Experts of a small language model.
Size: 18 layers, vocabulary 32768.
Training: a variant of Adam for the experts, 4773 steps.
Below are experts of layer 15 (counted from 0) of a mixture-of-experts language model. Rows are named router (the router's row for the expert), up (a neuron's input weights, with its number) and show model dimensions 192-383. Each number is 500 + 50 x the weight over its row's rms, rounded and kept within 0 to 999. Numbers have three digits each.
After each expert's rows: a language model's description of what the expert responds to; "gets" lists some tokens that make up at least twice as much of what it gets as of all text. This comes from a sample of Wikipedia text that the model never trained on. Tokens count by the router's weight.

# expert 61
router:545478623472488581507497486478483513541491570575418494522485555449498555521522571506434505514428479512363492368468460485510566485535498506482516501475463450530581530457560500410516519491491420450521482435545451501410474508442493509455620476526394477550565532553446456491540390528544454523461541516568570489488448539488502536557499518503538529537455587486562543512481526480510605448496477495436482480527496536483509473449490546571491609471399476612615523518435496563352521557520521483482554309487526449481519547494494480574511478533552513447544535580513481401462515456487478521
up1:465485553562466479578437423480495407591579471568516480481510410436478549434516541452569522507495440518406498518551484508472547576516553464398504473533504593544491509557554432532544448560395475496479528511554392554495516575526547452488426531488495469563466499598538468497552495535538494508572455550475439421461509489428555422530572429412575539405524530524563520532450546521545520570499492492528599498506542498547479544452509575470551463573483584476481473468489420554479558511449553481473495535524585539414548439554438435550495505488553511466516389442469480529463467484519462489
It responds to: Policy prose function words. Prepositions, determiners and abstract adjectives in social, economic and political prose, such as of, to, economic, equal, provide.
gets: " of", " to", " and", " in", " for", " a"

# expert 14
router:606465498421505504513500447551515474486534459455517511476503558500400521478442559433449502445447540491546414479476487561518514457529544584450494575585491405427534491573472507478535502464554495504507412489409423507504551463522408414408548405495446417500487501574517469506520497458553404600544460571465533508473418534497467440520518567482436530532461416524473451448554428609450609481517472458506531610577474452479517524451482494367453682469486518536523476500424440516523491461550500570531517514403494472535501557551539424433536530471449425554524436507530541521553457528557527506
up0:419572419449470544505373502494438448545534566542485462516518521390436466551469589570534497521438499487542509565480421474431521563524599513520484589473487522587458503523542512504371470521528511548477464542541427505502480572505461525490496572588519500574506489477541580496456555509458549557455460493493559579524407536478485438454511546560484523534557509469389452434436523469465515431602469502547417458431439503432566419536548523540525495533526535470477478536481398524473584523609498546430493586488433453525544520498524505476447589502505472527484564466480506429444565660518553548
It responds to: Table pipes, time prepositions. Pipe separators in sports and election tables, slashes, and time words like until, since and from; also pronunciation openers like (/.
gets: " |", " /", " to", " from", " until", "|"

# expert 9
router:522476484560642549519453493504546482501471512530424482521526444467472381496547481459462452536577539532474483432490499490497535382473573616471466598519443477500431403476455436417525562495499513518485574506460396474539433496535551489471482504548459523517524584515470465525594589571561532446509454537581506551497458480454578474495483519554522506481515492454527462471465453487567492424521554502454428468570458489491459540460587551477605535388403549537544581469483475534516555460545549504526567529543517520407532517515500593524593522435529501532462595529473473485469545409488507490
up0:499496497433488540459432492509390512548400446444385573489540491485426553508462464553526522392437519387530520515561568563516468507614523477322470606473575501533502554517373528469521476512494585588563507452563435493556494476530442399543435633468523465522595486478491432468473508467457540487527592428637456541494513493528485449511500540424469404516566571515551525524425404516527457594432475519487504499551418447481510485524513524505527436573460402479572544452523585540558528481453539537492557462509503556490499468536624520470501564560460505484459498447461463442567515484509461448
It responds to: Personal narrative verbs, Japanese names. Possessives and action verbs in biographical narrative (his, her, moved, worked, grew), plus mid-word pieces of Japanese personal and place names.
gets: " his", " her", "'s", " their", " had", " to"

# expert 53
router:522485537480505526482446580474505443473461440430547480467506491502428558549381602512521598517427537477458519454564569458566476489456500450535518484507594561512493540507526583499541455572408441491520491454478581507383580473469505565551500550465543579530482565451408543516521544518545493556578531596446549621431516458456429449518547512445476481460534517490471505505474460445618535511538559530459493414499497536466471534535546501604560542502551564528495484480432492540453463531584544490469450497456472428562469530363462503408441513507357447507544489450525464494545488494491584588
up0:519463482458438477516476485475483445541557476473510378476552499482442514573581464533597493459474452506502436466508594488491556485528420608438560533462403505580633431523491525586509434459584624515516525510500542525430503480551475440484516573482548565434532434428487518428438421501479524406552489469536550488478518547409473525454531537484486580490484557478485605472499488519563522563545498503442425540562593458500549461487543430459471512547587498541397540587495387573434540614587489559483541484510566540459578565549530592487462566549488458498571462495514335434479467611487511466
It responds to: Geography and nature description. Compass directions, rivers and lakes, and descriptive adjectives in landscape or geology text, such as north, alpine, yellowish.
gets: " the", " a", " north", " is", " are", " south"

# expert 15
router:560497484460486523510511472549456429510503483431522516485548579506609537457502431366468571435547479413498398566519546552474551413433473505472621510526575480562497502519512519514419460542479629458497474476544520511452463583551488438525456496469500488513508476491458540352462502546607523486464475511564474481455489448459544529545489592523518474505467429446494400474565357602531459529382515567464538538547442506518545494488521520542479601535510498543473475555525528502440556579563508463428523515499482521516567580416558598429513460510520525420465538494642478456455543533581402514
up0:553519448550448469596534426402428625501529570493577433564476544470519500437518596653522527463463445507516481522535547463461539539469501517515384439496483548506438564409518499519463407464496469595571473474524598479524420482520530539539478553500593466507506456486468427481548479475469594428487482493531425526528439503527464486501565460527543606583562412523459466545489527520442526522532462496592559460474551517606535578575470458511454539449452520459382453515466480559495463539574597458405488422430559541427545506524522478545410474466483461551437580481477521540533516420531475523
It responds to: Coordinating conjunctions, separators. Coordinators and list separators such as and, or, nor, &, commas, semicolons, and table-cell pipes in election or sports result tables.
gets: " and", " |", ";", " or", ",", " &"

# expert 5
router:490398500465523429451515536595405467394517435566551459488465492461573542593559456492467484477524558462427515596543442443501505572468585445621546457540490510526506611484559506595463492511495568474555467492381414568468556561593548434371531541424497470548507488538537504481518487526543478484541412561554481536603522448452452508475502458452499526486499356521447513530571527482566442438540444490584489577576471525467486538492485491518483509520530590550485491487490517595587481536429542471511505542419436522538472490466485460450552519372504398524466558503519493581377550503518570459
up1:572466565491477512518504550443527538470481468422514526396402488510517558512500384391465451553380455444538502569421411506419531438496417551496512486501449411421564444471485542503569584589528520524478508511461389502508495556606512584451506559505472504518456470489416501496491545511559513443452429475470481380530590463576408515536506416466473524450472535573487544564434543566399539545457445578567462561481485586543502542467547572549455413512510497529519584449446484421444456431518555493375462464557561591518538504554419576531504518496494547486536526521566510498579553459592458451
It responds to: Markup and foreign script. Line-start dashes of infobox lists, heading equals signs, paragraph breaks and spaces, plus Cyrillic letters and LaTeX pieces like mathbf.
gets: "-", "==", " ", "\n\n", "===", "9"

# expert 10
router:510417424452556508423509534550525506476524542531428459582561565505504518479523590506520546530544497511468457538408501493505556362422530536550494440471510472472454495587570497485452483467558461584515468466524490544494554509470480512573539422525521466437594458522559463506478471477429487459533517470486505408555571526491502565527441504520537380468497484478540497472408360429487448420543452415508584535522498481462553459612514532500455536481471442407506466477536576537500458484488519521459466415466428529448585539502494407506547514587513532436481597533510546443514444478506491492
up5:483481489446492540570486474482478511468525505617511459481504549443429491536561577458506546520507458476461442497468527420592369448511570517525530440449521498449465426520552476497462516527571565474593545502455519486476516589456497492541496557536496444478596479558531533605501463514481573492460567375524502510436585430430515427541549520485578496461607612531416483457530546437398525474528462481535334418507492532557441511493520535520459457461541408435564522550508520423408448418469542528551497431402579521528513441516433572456482552532557578473604579478637503460427530457474402424
It responds to: Digits in scores, dates. Single digits inside numbers, especially game scores, tallies, years and dates in sports tables, e.g. 4–0, 1919; also non-Latin script bytes.
gets: "0", "1", "2", "3", "4", "5"

# expert 41
router:485438452474461445515567512455605555542508572497455534427580544431502498511450477486485501529478521526560509501523446463486490518437516500479519543495522461356507471500495509604520375542397404414479542479475518473568525481528501388442563505546498423511500458561471491488459566523524487566467498503644437523393566511549548514517474479532519554533538522483516529445413540538553548395439535469550494498493459523444513462513522505513523480626564572469488484544561508468488467510543335484463495509556511530530543552480480440441548492495407437440528503495522526519443498517502501567
up0:491494604495502425529520407440494449488533479527390581428462533459571543532462352470439530548525457537473479497534565492541478411445526515466496481498442447536560549505460437443495557497437445503484467409567475466523470433506519479424503570471528612544498471543469487558556540477510488480435532552563573484579506563545421538510462541449472547456495552515479531525536484630422524538459518554530535449569471467598464456519537478551536521560461502428493575441481460527507336440627489500473425487530480580560440464496517450474501553402505489430613406510408521602500494554517551434
It responds to: Conjunctions in sports records. The words "and", commas and "&" joining names in sports, league and party contexts, such as "Serbia and Montenegro", "Track and Field".
gets: " and", ",", " &", " –", " |\n", " was"

# expert 11
router:490415486441547452423524437522497499473563509508524476445541595487514440462444593464463567489487462493545566520571531450456575476448485500482524457427464501526469432578557532602571504459501496457566508530529483537413604445403520489470427473432524494520585430451538474433483427505516472533514528410567375497488514440498556527548524477469497486519497478520441460495444460530516507470501475517477538521545397449595490507529508465428500548468461556429596536477481510501363514443494524470473386410563512494537476558476388473518602530573430471516594449528511517499517469551462478505
up0:557466467508554519549481443586454560588599565499486459573489534520496540389547476541421481648506450469507533504437516456495536451464422465546378534563522623488550437477475528460443561496502473529481508430504555466510570436529482501480501511421530541545445499457535494528483454583517442468555594509549493552524555451453523472451511451525492462420491508459411567452588437499522490485440505561461470395422586503482479511530523489429515491531455526519524584557488494520596506549573524548424534472517516619411412488529527576435586465455561506520546442534457541409466489534395534526
It responds to: Location prepositions, countries. Place prepositions such as in, from, across, near before locations, and country-name pieces and commas in lists of countries.
gets: " in", " In", ",", "In", " to", " of"

# expert 58
router:461432419534554410505468439447485545425549478495461561481517494367515548557515484544552387425467521546519541577553515394600517538507466451500483508491495464463517557458458468498539499430542445482465550523441497467426505461379476574428506476521518473459508517574428508536499517570491534581443501457529524462464459506486553505500366574555415571553489540520444551389570598569484398512523481502557463498484442363505512525544517454494524519495450575449522458533525604487403612511498498483533472445428537467521535534532522512536495542422557519525463503473489517492416500550491548522
up0:541461516499458504562480563533506526574547472477441526549470414512504553543557597500559470490559438530479470481471548518446448545587581532570573534488525504613507566555410512473498598435531447419545522488507526581430454562513456464429517541459495471469554494487597472472470475480506491539555510470557545555475489546454509527426526506566546528496404552474505535569406480504404485516473465508534517498514550547501524505411485586536486432563513564543507383578568524559420366533424566533527555502419644562555608502408449561489548503456393538482520546487396491311440413527399437499
It responds to: Political office phrases. Words in politics and election articles, especially of in Board of or Member of, plus Republican, Democratic, elected, Votes.
gets: " of", "|", " at", " to", " He", " New"

# expert 51
router:563543506466516534561460518414448452503358528535482585402402517471555564582504521511510535422459553389393476443578512445475553463465514451560589505564502474482598544557568475536434553528489492392559527411571487491468507507403507523462524523533507521442443535464496548547489471493547481494466500535403535530428536507459548489482500495428516595527483486422495479569519485434569580438481467477419505488527535532479450472484441579619494582481482484615511515503505516533514497516542537514490595532488558449482463545497465494497531492577386484535490525496516505452533512479572610556
up1:552626436483457439640437507429434340433403529472488531433459477514474535546515526544520484473605461424447540475497571510470392528454549452483569505438458491517506471570496484557463529518537526514530509495536511479473490490580521529470436536441446502510454530533470580417448490592482458604571491519507475567449493522508587487482479562476534567479461437488524395580521506482531452613506564425537479408587549507461481444464507480576445454603535444622507572526527498509532537429533542504601553508498521432461444418489449552475463505545448504498498470478379545492576471549470526496
It responds to: Biomedical science prose. Function words and terms in molecular biology and technical writing, such as of, and, protein, receptor, cell, signaling, acid, gene.
gets: " of", " the", " a", " in", " and", " to"

# expert 36
router:384440590497458538403466421520553498488387511547428526481470529503552545486471515406493462513452525522525596460597470499468564434525539491480581560450495600470564458487491499439509511482451482518510488436491591446522478544496461430413482470488520568505575511540417452508470546514515565429504547550553521542480498598448511496436521471488622548502514599395553639509454500521535458499492457525398533482504476511521483458545515518490436390495468519516522513438430551464492481578547532500491571473425510477439455492537549535454525534501556497546486487534450395495493503390473508460
up0:489521518450547519453498457481412458498451551448483412529517514494560439437476489500510554598475571516575496464509502454584493496578512537462501563464471451516478523488549558538445547501491570528417506442497525469440504601510491460479521521589496462573529529440482476516548441529501584505458465520578560593402503555505477503505487493457491595502477512532482463532471479486504585508449507472505459531511445625581554530485473468636497421489474527539535482446416566485538478435504502550524551476521503489542546461606432543509613472513534417601558513487395431440410494523568479544
It responds to: Predicate verbs, prepositions. Main verbs and prepositions right after a subject or comma in descriptive prose, especially took place, take, gave, contains, with, along, near.
gets: " at", " with", " is", " of", " that", " as"

# expert 43
router:490510523485445397518563539525509515528538494515421413461485608547449555481525614447446509402482565515438531533515482496533532531413568528455477489431416398545554538572438575598439536525477542586386478494429546414430475586457471535450583370439380548510523476483545448521491572493492573485478527509439506533528465493487534467482539435528495368479539483594482498483467482520471454519445512514595438455531466557456516494511532493447503450532453518505390497468436526422570537479442436546528417494546470512531570538426589522438484491532510565514507488596553493579514538451496532447
up1:542439507492450441486474545494542414481486570558468596519484537461547418575557438500549493418500484420394520494458502449444487479492470583520561539509459505500499523478474469571513545555487434541527537572440513445521509468431413509407549382568475474396451567484544513470543408436517466614476562461505562622582513507507493485475515557467488468467483537480529415422506479520479444374478514369516449570516517577490457409482449391576513502539582498450562497471503546563513516445490530486472520481453371453500578479479475471505492531581601568515500559552477506580524464502530464505
It responds to: Parenthetical name glosses. Content just after an opening bracket following a name, such as born, c., died, aged, or native-script names.
gets: "born", " (", " ft", "aged", "age", "9"

# expert 46
router:484467384572481550522526438544568560492513594521426535554566481442486528536429526457418545614434501517545471495514539462492565448494467526468426389531449594444414471481514549470462557399580455453430532473482521439471572551534538551488576445551474428496527569546437538517502524531519439554507659441516447417428405543505566561543434449468454452545575452448525512474467504512497490486532537421502524555488399399542574610533577547583553583464507556448507522474505402492555539463458551479594453497490507446517486541527517565526439500562535488514519530499465444409535511445457439548
up4:511561491534443532525580465456512568508524619570537594399541364571480534458443491420496450512546516340521445436526429491424418450446502494509454500475497578448565478545537441497413503448523567447421526507507425509405504460458477530518568431528411415492511582456441440549562483466499404511561488552511384569494556497424591486523444462406449497561479500443491519500471488452461573557508489533566499510477457556474382528456541589466529516491467549477532580530559617487395480479482577500605444476561470473454479516562509475461550519428497502580545483414543516556538532516532394560
It responds to: Sports competition terms. Sports words and section markers in athlete and team articles, such as ATP, Olympic, FIFA, World, competed, and == headings.
gets: "|", " |", "==", " in", "'s", "==="